python train.py --d_shared_expert=0 --routed_scale=2.45 --n_head=3
Below are experts of layer 6 (counted from 0) of a mixture-of-experts language model. Rows are named router (the router's row for the expert), up (a neuron's input weights, with its number), down (a neuron's output weights, with its number) and show model dimensions 0-191. Each number is 128 + 32 x the weight over its row's rms, rounded and kept within 0 to 255. Numbers have three digits each.
After each expert's rows: a language model's description of what the expert responds to; "raises" lists some tokens whose logits its average output raises strongly, later layers aside. This comes from a sample of Wikipedia text that the model never trained on.

# expert 1
router:187116103107163189129125084123122159118179211139118111145136081050183090118147160150098173160141143113110118039171057138134123140089182122085108167079157130088041124125156125106097072122080149088100138117145109103107117085130122137144120116120145101142157114185157167120106114185171166124152165168174157083153190128119148141134136133124120141178126105161126111135127122112105131106142119123174161086058079054166138104133120111135172152151065105148164096096178149123091114107126149193133148111155098122116159089122108118118133127130137169134190145132211116129099083105091157175
up6:164152114155181089130135134057146177146086146111134127084163144105109131147123109158073115156097110116148098157132108093074081099128102081162083184116073071111079123163143206111207115077158120119109108188135119108101167112129156144111071071108148069147103102126090083158108121119158115161161119075085148117125210126195195161164157113174136102125121150134138131142130137103147129113116146175186117097093152166093128132125164167177149064091092113167098130126131154149085139102112133164169140096145086144180068187121157066131092176123119137164099123141123102141135093124135086162
down6:132114183118150093122121158143129177133111126134068108065118124101107118108079099138109137198143126106073128132137141086100108176190090160146089110106101162206154175152082109139115177066151076099101146108102139155140083148181122179058062149128136154162117130145081137113152107090171083185136138132131131142173153154142163126072161181105167119186123136112116092115077073171147106085157111180135105125105146109122115133133030133109164162097120158197089127146192153125101109147102142098075078128115112165102140149111113143153113181164172147105129115112095100093096120160130182094
up7:114108196144089132106145150054128164116115146214113141134128126096113160171094110154083180131125123079133135078104058120113130192148071146141176173125087105150128137145063209156090076158109167119108115096142135119106146113136106141114141166109083097071046139151076120156114068096123111163137120114114127122137141126108158142077118197124131152143175109172160088129099086120144184179149159154125100131107114120147155079165155199127151093137130067147126127139136162176145128126170097125113058151110097175121086129166137194109163074077126176083164131126167116129147147172139103130
down7:137167115085143075132163125155142099203095130171066072147125045213111113149164084166135141145137091121161166134085204147139115130183143056159184103098119077128112145144198188118131125145135137134130099170118158149144172112108096136096114114095115109112152146147081131145142099128081104084110087132149114188121100102175110111063100070118145125120183151157072100093145189114132129122116119160105137152148111179143116153182189132108093194135156165100156139098129131116105148164126148142074141125077103135104142098094077176119113171129081163148159105117136098083168107105093119084
Slavic name suffixes. Mid-word pieces like ev, ov, kov, iv inside Slavic and Balkan place and personal names, e.g. Pančevo, Jurčević, Bolshevo.
raises: "ich ", "'", "ic ", "ich"

# expert 2
router:173110151133140146185124137125107165100123079141107057123119105183106134154083087151128117159133195124185109112103117135203162108072163108043072122085132133162103119142145133110109119112111146133113121130098091182105169191127143041077119105110100168157166148075128133126079100089126174162076179092127141120173112186106127108181151134090162178102131134095159173211149102076121116089109130107088137149171142104087177167106096136149137139130066182153120133132114126109141099123112204128084101136096120127145139084104114085138145103168083146110099132138147162099127086146151090066
up0:105144092178126106115118166090134145069108142090227137153117114120093155095068123143149182120121141110172151118090139047154129165075160143117099173153127125111122169131135143102136141111181139142149131085127125086089160134158095147122183105123112135121098105183097122089102182173126120163119086097130089087146138136075152129160184085081111118125159089191133124120074179178151112134128065134146191127123162104120112172199095165140149090137092199087138115189088128159141145127176140203095145138097092153125099142075124116129100119122163145179102127143096102081057111137099072152
down0:102109090132137164132127136217119163150162126139128103129150122154148060134169144166117127161138065161134132127137169153168116128152123143140124126119080091069133142126187140149149121183167198165125134136093128178133116200077138116129131072128142149139094155087089090203041110115188098117086079114130087109130066067137112106147098166158189152120076162118102136084085163138075140101168120094141148096119146171158147127186187166160146140107108147116122096177123122132152155117100185140118180148078134072166075134093132130164108107135101088163112099144191140165160104106130081110
up1:158106082167103131093099119117138139091181163077121123084158169111113204140144104100124049110102099159198145170092137103161146036169118089125118098116090130168087148097132133130155101151127128095129224101149173121087131087105129113138113163119104156117143194079148122085165127138147123127162122176096143147112104169122162150152104155135098175096117114185103088144134142121159120182054172186115132095134129134128171142120072116130138121144182145165118066163118144114070124101142138111103090110099136042164183129110075100125199160134118095159088118148162099084143164134167129147
down1:124167132122110173123141106161054147137120110144134132105114107156174135108163122082158118180149163112128107114120097140140097100180152093156174147177104160146119148091213130067117130115139083121045149167126129126167122106106161086063083192143052162124076135132117121097175104144110168107135151156119118200117170099126165166084124215076128173153129119156150146155143129145067108158135098079139101106130124132127131099111057138136168103105105073089151141166130078132166114108114180141161060151117093108118107176111144141157185181134090163147199173135125099096088081123109135119
Political and odd word stems. Opening word pieces of longer words, especially political stems like Democr in Democracy, Social in Social democracy, Palest, diplom, Rh.
raises: "Succeeded ", "Islands", "ations", "Released", "ulated ", "ulate "

# expert 8
router:081168169111107110113173106147113118098122135150102133079159152070165145105166101167155118115178107152161131146189126176138132151140148074084108135109071138114123146146113112203160080190177139152135128133170143158111110099105188042140110134129124069106151119202134169169062153102136097151139171124180131184111112141142127150099096152123182183110089157109161115129124166097102089153164163094051126151057158177179109157144109110133147153174101089131153144166100096109096130149091140118110151088106105097108125098100118132087057087079155106093092100187107138117103122093123132188
up6:117131117064163070110119104096168115115078051199196156121168182136097157108116100128106097171131084124107116141135087157114062119129127143154174068079150155135102077036118120149131114120142126155182171113111189178158099116099119160201118123145135128136107147113106149105111144076189138120145104103141162118099108127115121155100148139116129100088142137188119108117077135162141134076077191155103149075136136178104083131138061134125091094130083110182174157128133158106110111168160077105174123197159102147181151139106105122103117084163147131123110172140122156097169093148193139115
down6:176127132146137159123158130115121179140114092106110097178087189074157159150127141129128157127135162097132129128117104188194088141135126055132148139095090163179115105090124168052136123128107139136142215096121154136102141169122115124109178172107126113163119121161180111133122116078120147202120166126158129120173128140105132131150059177127033114161137135116115116153114093118123067156082190140119121153086094090131136122088172071106094167164085194117113116159141066153095143134114208130131094190155091189150130096133109056122153145094119102139126088117160090150125063144140137098
up7:132125176146123162140146158093058079170140155124094098176160142127138129090118098117089142135068140116128118163168092087133147171133109153131129132188089136109137144086143128163146121140152121107117181124122133113130115119050153133185149106154069131138127087056053157091153100108182117053097138138159160079124137091143137093131167117130162143169129154058152131016091135098145184091133092164110145168169119147152199120172075172122142153155101134151138128150150144108119123156129128141123122162147108160164144122107173046106123103069196145154057124188090078136143129134124160117
down7:160131122154044112119107131063112126159123113184137121162074119172127170094101106176139085154120180143166117130094143138091121120162184136144125204147166141113111092103127116163078163133078137162150098155129085120165101116109150110068175128132067105127123117121119089151156164118185115087162149173051168126131084133113122130184110094077154095163117129114094137155151128116131118151080226150081079100099106198107122137154156098113115096133126200123149170069167145051141144136151113097106104179148132159119086121167109153133171100091163163137103124191075147161104122103155110096
Coordinate degree symbols. Degree signs, primes and seconds in map coordinates like 56.948864°N, plus mid-word pieces of foreign surnames in tables such as Scheu-er-l, Nazarb-ay-ev.
raises: "Statis", "Career", "N ", "Career ", "S ", "Succeeded "

# expert 33
router:092182173106150136158149114114127102095134074124127136114105115163102086128198135075094077105157193136119128131168131118096123096185117088148076061091114175078117074118121125141126105098128079118156159119102109155182118191168140089110150059092158132173135112130134115098095175112098196096059166120082174097064167150159130139112163118114138128162150174134107093157089139126133192154069117125124111125131108191112105159125218129152060151166149122125112142146143089120112120081141109133180145109088144140112154129116112160127139145153170183167181140090146089168194134090125115173
up0:186084143154064201106122140117131120135113110133164130119188164078113138116108165159135085140108138133166101224144135064120071139168062041187097096101073136144074084074121139129141137103067138160145110132173148138059075123083129071140188136114137125138135172124162121123140087130131168174097135141104141163069128119147129119184144158094128084123156155159133077123146172111173151172081139158077099096105185133110119115175166176184108144127137122128134133170134100170142099137184107100147123130134115147155120059138115153087154099149164097106140110147078149105153102125143096159
down0:155117088116146172101136128133126133172095110156144104126138093071126165125140181164186092185135132129100145156131121115075100148152161108124154124123167095141143174137165138111167107138116117146092161123104146092150143136139046173103128074136186144082076146133076134111142142125106121117148076089170197171163146145064172137144113139127087073132091048100144060042076204090115135112107150159125132126144163158112124136148109137100116120171077144087138041120073136082127136118150139117172061133144143179121077095144136138154195059157111128145170174143124136163092122165111096135
up1:084096144148051136132161156116121147172189118081108112118159106151092125130167107137078117057174210185168101184111087117168190104103109090119132109160112181169120102105106135157156118105163126140115165170151123224187105140121112131115117137152106131064082115132118073126148193170125166127118113159083104113072158152117134152124115101108114079134121107102136116091078106161119155183082130102136190103123168114150127130132128128143109120130152090105094107132140123127127128122171064205125116107108166119156056149135142122079140097182153140157196174166119111091133047130087100122
down1:192153130164164127109147145141098073108081146161064158138173145127164134085120115119067085127082168157143108128157163108166104133099126174143138131100162113150145093163136152067148101156112156155125112098126135095120128173112134122111145106125118157109133125162108052109166109136166091121138100099093122142096131158083127157066122127135189161116085134127121066077072170192115112135067139153140144128173073183158089089196123099131056166138141154143176130110108122202129128074114153122141127036040137171083134089132141076166135174127118134140163093118168168151074113131101119168
Statistic and measure nouns. Nouns naming statistics or measures, often in tables: maximum in climate tables, average, total, record, population, high, Grade.
raises: "in ", "of ", "(", "on ", "from ", "were "

# expert 11
router:133122108109117140127173085139155143122094110125128165136085122104152112089097125076122081096186104074165140117136129135141153081144114163063136105157153075112104157161136120095146116097122155155117141179081184174076123092130074082181165080101143135168146199157119113121135120136129141163116091089141143087068111090203162122105104103118155148197179090181153133168125113125118087140099155155086097047117073161158112107157096125174191142124153097135146167159127127167155161121105155109152160132113072146191085169199064186113178146096127140131108081139145160117140099093128095090
up3:128108126160164159135121075114136149097075121120136105090143099091102133143104127154113163137115078146147093173148099111093122131180090146098185113097148119138058105091109089118118151213105073161130133157115135113113065116161144120112178088158138116075139112068157161164108118102089199118164148162122174091116138137186146106122143185138084155136199123105062130149168143088079161112140147119112168064168113131112088108122166147125087153121114188174128019124145110125180113204117173116167167140099126080137123088107083127148185146131114126155167156158179149152144112171133129085
down3:118144150121145094187182196169119090119142134080135143128155058173165118141162161162152139129100095122097127126081117059155131066092146164169152125106093144069101116095150136156141144133081177077190114091196098158125142128125131159114083139111116122157135141103142140085110115110123048120147095183096159066097049135152191117116142145099091175196130124137167104128113127096182143133158107123119138150098080175128070093128128106120200108167120093109141136109111118213131156110116129118136075146138144088173128114181140132129150172139104140098118114127114084082064167110061136090
up4:101137142144183065103126125154163151079128133175125154137159127078097110120101136177124094124104136121154122115105143129071151106182139134114085095110119079155177105120127142169066116113116090165105152129137105141135131148099076077173150131061123127122120165123128087178067186110134189113150111126085149086158203082110099126107205106099152114170174111152158113112089127064168095101140133090073117106105108179101092122102139162125164085148171117163141097167097134185198116123138127109204136136100073106127133116089158167155091125166192152163161112136079068158173167104146080101
down4:117115165079148103077155098143122145173125173129105074138157147084166075166114146171133099147131132144071146148166177045043179133130153145095105173126172101156102172109176128136100133078154142203150073115083176112110121111124118073136149180106109118145145116110139118109194069159148086104138133060117186120152124103094088166079129159127100113061087129168163135189133126130166060124110104115165148155160090152134116106169104163162180155114154087142171109090105091125113168084096139111132150141068138175153132136065148167135094168116108135113137142111077125098128106141132159160
Parenthesized codes, abbreviations. Short capital abbreviations or letters inside parentheses, such as time zones (IRST, EET), country codes (THA, RSA), plus symbols like ″ and word pieces.
raises: "up ", "qu", "q", "ap", "ties "

# expert 42
router:118138143170157123160116138155140125181082112096143128166102160172148121178129081066140102130129145115134149147128090082089160120084153172143170124147147129150104118160159167092095149193108108170181114118081143103071100174174064097093066164122150098048134110097121140124140120121055111145197158088114115129118149076109139106095091165073056197148141133039069108169125121118111156126101128133129172146127157166102150105127101164178056135092152158114126135144127168141184174153151148076165140121121067130119112105126108150110113165131099117125132154150166107164155133094063078170
up3:149091099126072083077146114155091149075120141101115126135117170114093132143115088174124074117124107156161041119160128079130109088149089156126160116157162123145076103115163175107169125200161106143173135135178136174143109077154138126102151158086152163146109110125113120123138117133107174149169107168114075132135167123130108127141091158101091162114172094106060073218126136098103127166169122152074155074061132146140171160148084138162141080131061132104126081150113119136167108169170178139185087141125138174136176148104153126093065158117147180127098118144189096124143138068083093109
down3:123121148116179132103109099135130129083091158130091221164172114106141052156220145144131134145123089177136143089182117138094133099142114098132062064143204076086143159160089150134109146093133144118113096152113108109156111105182110163183142059146122135109124165145130123118132135177106106129185153090088143112160101158147120091120127145106147135170037183150174136156109154148125096161137145147187134133160079138165079136124162120145165118151107098124140109076115144181081126167037125118157136107127137123054100148161059123147138160160181132148129085140138111167094088168125144140
up4:159109137117174145115125087120122112102079079119132147155134173089051115112058109108169084122165137159088116103102104144130156148192125174125114137135111191108114165144146211086138108128115059165150147119110122088122162095123107116126150171096206176142162161136123125149119136141151160124097142084075118131161124104174129098103170159148103157211142190141131090112096131107125168170105114102101135141129155139180119127168140179180137104033146108168166050171069123129076177152102136093149114106088121167165112122124154175170141101122130165108165180112088176106120148144077136091
down4:115121099117077171113106115159114082123166129133116158174120113148165101162203140144125139148148160133147132069111154132147124148132145081082130134134057157161133038152080089113187104093151141068078161100153099098138126110160144121145130150133119164139121123168144107144094124123146087147094120150166116154147164165162165131083157144118140107153140155134178142157112183114132148091151170159171082133137137059122108112107125086029137142142091161107111109150160078086124169129077090196042111164160141137133135131100141024102097062049140118110122097182124137126153145160155108182
Punctuation in chemistry data. Dashes, brackets, colons and pipes in structured data, especially chemical formula, SMILES and hazard-code lists, e.g. Formula line dashes, H301.
raises: "li", "H", "j"

# expert 60
router:159137173115140138125164112138088090160168194107124095173132151137118145186142134094066119120163143178190108141096127106107086145120135098133094138084066129217191204139089092087130104139105110136208085137133165131155085141158072157097167111094105114161153113154119084129117175129123175113099106145099110056086147105113110146075161093115119105151087110109123139095140170167196101138124069116114179130134111132121118110133173096081127118147196175086169146140155148139081081101146150152083074132131143180109072093119125119147103116169139139110172082080105174149161142137107095172
up2:162051102138135115140091108110118126151135091106142075172167118116109138173163147152056217138168059104128105096073139145113104093115097180120139126112126080195120108120117108157157137134182111062143156132085158159049158170111129094176146117112119127119100146119163077128127052189173143167111156095129083168162139116127164143068160107126116073070066129144131135128125137107107121131108207154132123042128114118134100157147076153157126117165119150132123160138146133139126097094165151089097074097134067158140103120126145123168155178076172154181100092153115164141113178128124150122
down2:129110095138128075125116111127122099193168132141094166152170142166102146175095178152198191144125184143090095155144171088162127130131053116143102127078151117128122112084108104082198082153182195156123137140137136115117094036123162114176089117144147154139194124153136097129079156133154108095091117140124125080088113151086108130138125092083076168166107090111156133108173062103119068126129130105140109100123107088162169118101112102141159117110150113156169087128128164133150090146066131155137081141099158084108071162208128159091115134143109131185109105140159178127108163061170123114
up3:154110115115097163120116120051189127151159102105119127158191069086146156122135171122109138170074143147110167092104132147118133148106126084104135125140228159134111135148122080165116123134134192126140159119090110071117064105153095124150070123197146106156153201147147124129071113163123125076098101094143127138167142176164132137122125134094086136138169114180126126165173158121090196137084155141121151116101127185145123171188137114098167117127168121178148098082130103113082192150110179193075032115096156138182117083089112134134123099184133099141129111120136116098101164087138104136
down3:131090101156150101121095163101173166088101146124126121143108143179122135140077111107182127138126063097097157139069205151154122137113116137183180124121146110124111103128131163120155170097111140123170135119098158121069155159105108176114182110083113122143154085131140178175209190125125160190135147170126085144122100100123155085164218139092115194124110110073208163169118128107092096091168127107142130103130131039133156087117116162143133103142124172141122109169147127172111094058182157052124148101142170129145161170145183130130141104073151122105116078135146135094147122162091119113
Common abstract nouns. Everyday nouns after the, his or a possessive and before of/and/was, e.g. death, life, war, city, wife, success.
raises: "and ", "in ", "on ", "– ", "as ", "|"

# expert 30
router:167118128159118130096169105081096107105133141153135122180196166164115097134167164153076148079156149118180121079098163083123117124114159108159116123120092109150185134129130083152133146163073154139153097194156114152144127080116123123097158104069127124118111119097109132120156091122074080147153134115130107088084176108082117149064146194141178100130103071126145163135132128151141132103127172128170095156116131088147209155118180102122131150153146143115127143151122174186132137107210149129103129138089074096138096155150081139121133136168203172099072055067184116123096191096119054093
up0:083117075149147136120117103120122113099138146173129107137159095140073128099085217143090142066127159160194157153116151128157141130107115098120127086088097124148162094107097136175116081183144064115137109111176062134132161113137116147152106119163130108150114211164148145176108126180109141146155151101141174103142117153088163160107181145136136105147139119134109109103178116120103142101082203189087138200125114186114100162147162100170104110184128132094149103146121121080113222133149144145126034099155167132122164156169164109151101128184116153111076110108129097103176158124083105066
down0:188144093121134104169129069171101120151104147125110155156158145155155099127125182191088143103126103128152131067096196094114064127124179136086106109200167119096147088105164113109104114151136107174155089128116135101108028102125102097130128127098120074108122114115084104082127112115086074103144164111108179150106107106111096128099111146087143098100102102126089139149122175123092112095169153150157138176072071110131178067112146149097093102111183110107125168188160236159168145197150132119122124113122154125137120105108150145125110143046106082180157093154166131172135164138157106131
up1:109096154091137169068112160088122091126102135092106139102136141133120108204166131136127064159154135144162123149131111132165127114153133122143068127144137121170150097115138121164121071099114119162139106079143115186130211101120088062160139119193137102141104129136098203144116173165138112093148132181135117134077149103105079170154168099104112129119136128131084111108151036140107117125083123123178224151147130183173172087151159155058167158179098176194071076115113154152091110151140122118144101100158106093105163151122140128131113170121167115052082107152132126151107115109068082114
down1:127104128122118145125100066108151196102071100135122177103090134127127118115085099085157128120170098143122116123106110174099141127174079109130116144109151131150192135132173081152163112088102142117111084145134136100138190164135112093045127115147135148170108075148093176150161139172105164139117159136072057138106097157199115105145084118100117101159149205104155164123124108138167121114155133135135136143092110100050088096194137188116162116121111114198087116196079160077129178063136149135125132124023175113160102144093142147093169191128146138085130115112126186141118128125127110130
Institutional name words. Capitalized words inside names of organizations and offices, e.g. Security Council, Prime Minister, Secretary of State, House Judiciary Committee.
raises: "for ", "from ", "Rel", "to ", "of ", "have "

# expert 0
router:117139127121123098099142077119140112097092140046083086146084158127083166126111108182142129146158151142119165103159103148155130097113153127122160097093092204123174108134145121111199126119171177130191137143142089113081137105153116060132171133129142182124172087110113139090165107100206195175098162058157101075174095150174051105123153127108140129100121090155103175141192139156128098143117092092126143114094097149149132203173071121172167102126082153176135119120051158083140126157101155080120158083161119168103124103130161131141157125142112118124118133194103113143119122069118116141
up2:149170111114156109105143083139185094118147132177092134126100157109124094133125133142171099109149146100125087175108104091105128127167131146116112128125082136158144138133139147059157179133089084131177114162104128127123134175140123114062128131140143143064128081136187142108120120120114202103129114141194109142196116097115137117112110107127112191083128144090079120100178156095177123130082107074100114140183102144105105134107070125134117138123118134168125064181102109145153193168188115152174094089049104059154121107174138141212140117155186145046141159174077133166185113115138076102
down2:168164173101143165139108148174117148116180091128204170078134118101169190152098084113139114102100129165122167118087119118136146112124140097095107185096148125152104085116137137151108130096141133110143109115110128127093148102037168164120159162187111144161181115170125097129123156135103098067060149151113194129108155128158170177150122112137104106160108176179180114105141111055110123185167108123129092097147071119125140095094095203087106142171085143068170104135151127159119129136134129075118110204128049107132094116101090132112152142082101148147158139115180136121116094151137072047
up3:123088213143136104152108166125129149144149169142079130141148140128119129111124083154077162178122199104141098138155115092151131078150106194125131046118109101107104141144128131106154098156163123139099187140091116113153163098073115069153114120174123088107135131143177121203129114076150167121088163146095151157112130126144145176183136087147119130064130213082077137125155168056211165122114090167135154149112163144109115111100102193124126139118128059166158137156151159127144067187101115125171114138155146156127073107105099109099118183130112097136102136166109133093139065147088180145
down3:087155168141110134127216146081144144093173146162186139124180171140159126159099159149143108111115113120092110091068152156161104111086177135179119177119132161129101099084135184124140104068196139152156163131155089126141103141164070132095107161094140096123156137092169118101103096139202164130184140150154113122094121097132132113133108102165132128154137136082175123174133090093075079107125149144126124073130110099159065108208122125104147159109179184103132103103100178095094131157108072126148120058157146148122115120176132082121054100088152078079155170129144097096136060116104163117
Foreign word-internal fragments. Middle pieces of foreign or transliterated names and rare words, often non-Latin characters, e.g. Lik-ew-ise, Yurik-am-ome, Trop-id-ophis, Dag-ang.
raises: "ient ", "entially ", "ique ", "erous ", "nor ", "ensive "

# expert 19
router:117161154102124137101128129122069167129104100092021115086175104132143155097125127144102102103131123109123101094148115157134148118132099109139101155144114132204138148114089129146107149125095140183108089116166130092106147167161163130106136085160131111128110149118077163154183166112119117062114081095144141112091116154163064143187154081141113133140092119202111085132105089130126120085121109128118135195184123146136152105040172115145123171184173165090102061053141144128151113116111142172109168213101171170104124145114139159104159084195097168077084149128074158154111174099114142146
up0:133092160186160073139138110172165122118131110102151157114094190127109106090130142132143148140118054171161108137095168123082101112164113154128118158136097136116104119144103054131110092151160110125121133130112158158120139155163112223074160109175170164134094157081193132134124089122130142107115138105089127178136152120122155118136132180199197153161153113127068106099132178122206111114106060174112109160109134139160144026122111153066072070134183114118125105169164108141128128159134111166110152150083110154095156061064140160108103149109170119130156121106143073094077164154130131135
down0:096148122151188124129068113118196105150149129181086104153113116165108131079139120177165110099111143153101152106121073094137093112151149110054147092095166156113189069163143052200104124126093100118136129151100110091074118133133146104123113128080103138170141154100097132142170110122127144115090120108173175164156154169058078144119133183082122125057089178184102083127149116150110139135187098107131068168109185157123104178131135170094139150077146114137144130100164149138161135138096080098171140162114121112120208129161181161069148185129080101118117131171164108169111124146157141135
up1:154116090128164142146111120166147094072120102151115090111068107117085151153135124172098117119133083156094131092144138118158114138103145129164118162091137130175161107124150142156137149147126049101124149114143185113164135109170119084112151134105169161071135125061141125137144118141084129163110108117161141172104142057158128130151141122135085068107134158129074079069175076096147177092123123141106101202140127094099149130178183202151086117220139151137189127146111166109139080124156118127133094114156172190098135126060099107101050130214121061165148104095088124126157095147136085115
down1:092132124158102136123108113141126088161115089180103107168113119115190147159141175189121128069127124167134066100115141091116195102119140135079105111180122189095105119167154091098175068098151107087149154170186096191172193132171121140165053095085164152151142141178130097189117101095165099161123182148143089151128168161115157102095189147144130101140112105161124128191115080119110117112198138115115075122107119150124154184099099093135090213153093145127102111112117083079091115076110141079084113122146084105116120141175111137069095132098132114115133123136115114108078119145133173129
Common noun stems. Whole nouns or noun stems after the, a or a heading marker, e.g. campaign, album, poll, Reception, Career, winged.
raises: ", ", "\n\n", "\n", ". ", "; ", "., "

# expert 53
router:078167131117112075164124179135144104153099135201130210119106057148131173093171072081148104139126170114134080124129132132145163083077093109145144117162114133088149160151114158147111123097143135150111206129086096141155169100096109166120085168122119115060134084162146065103154128133146091101093097078145103122079084126099121140150181154090114090186127120072120121081100178105110090174116178114128091162095106133097150086135127106144128177099105113093119139193142134158122138098105078092122140152152154137135156127112197081166168173179061082103120159118106134117082126141114150205
up4:108120132127163099098132119142149105090152235101079134126142137161129113186175117078153169152115117114141158119098055101133179117159072046167106173128174156094141130102112129107111096070142138162180188166150168131138196122061140138144150135163124103128074134208141109138117100119088119140149125124132094136122165094093160143131123092118133173157155143099116158142129101103186120095140105129115126088154114072165160052097116157097150059120121187113140052124115115151113132072122060137172155141131141133142119130116162128116159195168116063142099152061146129086179129104139151121
down4:200131086175089142130173112134182207183164146094143160161124115101140073079135185145126111094141171095127159077108163107143120122192176152148172108131160107159189130141116132144143132127142091146142117181156076133079095115080131130095116078118114157099168134129111134097112072037088109138175099112082184143138099138100114157156135093123113105041125072176142063050109068113117122152119132133116143143096130123131078083153081124154114145086086169161141161218155129091157162189143090106135149120108123123147164141144102125150118103135159167138098082149111119135130149118102116129
up5:127072083174082141127079145087106147099117102122173163147079134126149141162144089149082081169144130087170119143070114044101089077068158141192162148134132116075070087151125129179118165108139228128116118174157135159130124098102142157143136141146103128158083096127154113069165088154097096089142107109123115135166122212141099141141128147177151085090137164129109070164175174111112172109150165141162118165112122120139089146098137180131060083130095151170143136158127074127115059077128138123122109102137169161110126110109133138085124119160102078084134141165111095125164149172124183158
down5:108135161136132097078145144118164075123071106086113072142141123124120143134121106124186152098181159146092131155113120158132106150120076077108115150121093181124135093181153132114159139166152116140115127157120114133134098102120102171180130130119158146117103142130143152155143160100194124149081114130125169086095114145057111115114187129108146130151099148069158090157096107138103066179064165141106127172160172136121131187122136113136160117152136150116083255112093167155130148133104128123136060131083141081102109119118136162126147150108105148149167154159147108090139064047097084167
Location and building description. Prepositions and commas in place and building descriptions, e.g. it is in stone, Church of St Mary, Calcutta, India; also north, south, New.
raises: "the ", "it ", "about "

# expert 27
router:154164106120128140118125139102113161150080094096138060158180083163121118105136100122162106073093082142110071114090149146153058099161205120144031163091071062154126129122148126165082101152140073106174131140140113093086065155172101091104157122134131122182136102157139117125120077135098209164169092164098162113109139101099154122121120097170130148065114155111080150121097140144158101161100097082168099198143132138150140154146085133174163153160155191108124119144178135156162126118141144131083142111126150145141158165114102135135105153144146177137120127054178187143145200121141106152
up0:116109138087127165102043147089137101145161095098150154120115126175093073118113153106149129108157198164162112146120109105092141158155112132142087092150115136153170133103145153119151145145147130106101082125154140144155135178094074126104135148088088081209103138140241165098123104125144143102129132132095070106146094111079128142121086084114124099109155107200214089162125104077154117103158135182161121177136126162088094079139147085142133130121094169066170166089115109136107109144168151077195126070067131126185156161160123107126135080138117156152103128114150129106159178100202124103
down0:109146113142151169115112170135132154108082113084111156146166168124105132113096086117139148086197126156071154142118169127139120097131126081153097098080120113145143156097133139136094120119079117060150168134095058156166100158092168157111158156040173101095118099151194125088214137128116193089086121117175125173192165145130124084120168128152132152142156137048134171078105100120124142133141128092177124164153178131137142113123089094153159137175130124110134208163129101114083145135116078205148135112118136133100133114090100109165113163128156079116128121156092084173087094172086052153
up1:104084118146082093119102139143137126140066176189129138111191130127107143096091082078103105078146076159119154113086079136144119201118144122193086130127120109117178125087173106165103073152148145141139121107111101103110067117136072118116124123156105133118156077144179073116137122137142182141148079128073144091172137135157155153170122078093145070076137117196114071102097126149141099159094152153128084175155129162181121087189122124123117152174142131096105103175121073168130094143135158137155136138185134163128103123104176135171142108166070152178197188066151135157163117088139171128
down1:133127130116106094128178111165127065140105135130079135194122140152123091136098080087103101084198156094108134187142164145134125079126086157187149117179115084125106134103117089122083083089151088140142181139107161132079120119122120131127157188177098140171074110105108136160141131104066096154124108164174123090147120090135109173085107164160124146109086102091180118155175127164079057113162149121140104102148139130169091135139071132160169155149221172088085152091180106104139075173143141147089145139123156160137118084142168105116153179161102117098084178113106103169138174157100152194
Media work nouns. Nouns for films, songs, albums, music videos, episodes and books in entertainment articles, such as music video, episodes, Film, Record.
raises: "set ", "in ", "of ", "(", "on ", "and "

# expert 31
router:164118132096105161167094167162137127128135136126086112150159109151113097105127128085142147115096112216200130101156151187162067063113108161108135095074156137077131115142115109158144146171192144127088179108170112093125157122177154164078189106197151139156131144077099101094127138082139163137154117133170123150154161092087086148164140110154103170039112090126160124162137070195063127137110098139088158158112118124180134114081160162127163097138122117123139033090125146064126146143130101092102111160085122125081154084097097083086159133150160139126082152100125168101124110122122102090
up0:168099110128127134140127138096112107130056161108137105088130115084144129114143152091061118145073133185110180129126156104187171155105113122117144184153085122120146121129131126160088131092046134092130127142133115176163119101102168153123133156098134105167155035092152107133091133082095110127115079155091076108151147093121163116076097142135121213172117152126136183150110174065117148222123181141127111151225142086158119077154111113091129173089113126122141161123178167141131086167148167196132092131130160079147164075116107102137129135096122181104097141106108169080119147102161106107
down0:080134149069125155138099118179130106132099165093155143119139090108129134077144146074091097096118035129123142106153116116155167144126111177150116122042101120130134155129134116094122045139113103147163121039140145106090197156149142125093141158150097108124133132121176077113118116085171145108144076110136153132113169123143120076124136182132064115143144127175116098161141107112082148079119173121166168153123161121192109104094177177189121150138151154114130090151168164096057151160103148137142099139147086143099083074198125183190177191137111100139180136174159112131111088160159118124
up1:103093135183087105168138164201158117087179139127112054124105156133077146162117139114153036116100149119137156117164067080093134125119141122141170150116101089157147128149156159082136155103168164144122103216148110138123156093143124122148118093183137142101067076057142141120167146138065129131137125135067120137120120138201098149111118124122125145100192157130137169142144108152147089126128132121105102103130084203108179096052118130120082132163148099146101090164098093135188097107138100161089069067108087104101137143182159134121163161173140155081108157146083147092156158089144119088
down1:145103166117103108098180127104162162174137112107161038126058143128132086124103120118090096122194089095129138185104083131180124152120123104155169132112169194114113112098131034125078143083104138112135181143112156156137137137120126163192144113163133137104051114161070149134179117148072140105150070126129117081171083142144135128083124122200125147087098084125097137190099169143122145156105108132166160172166191123059133089099102096100123140071138076137125102101120169089118210159143094148139142159096085165146108165120129111156128151134134122084161154108097121154096159120131081142
Word-middle pieces, music words. Inner word pieces such as augh, aps, ood and nouns like guitar, album, singer, novel, often in music and book contexts.
raises: ", ", "\n", ": ", ")", "\n  ", ") "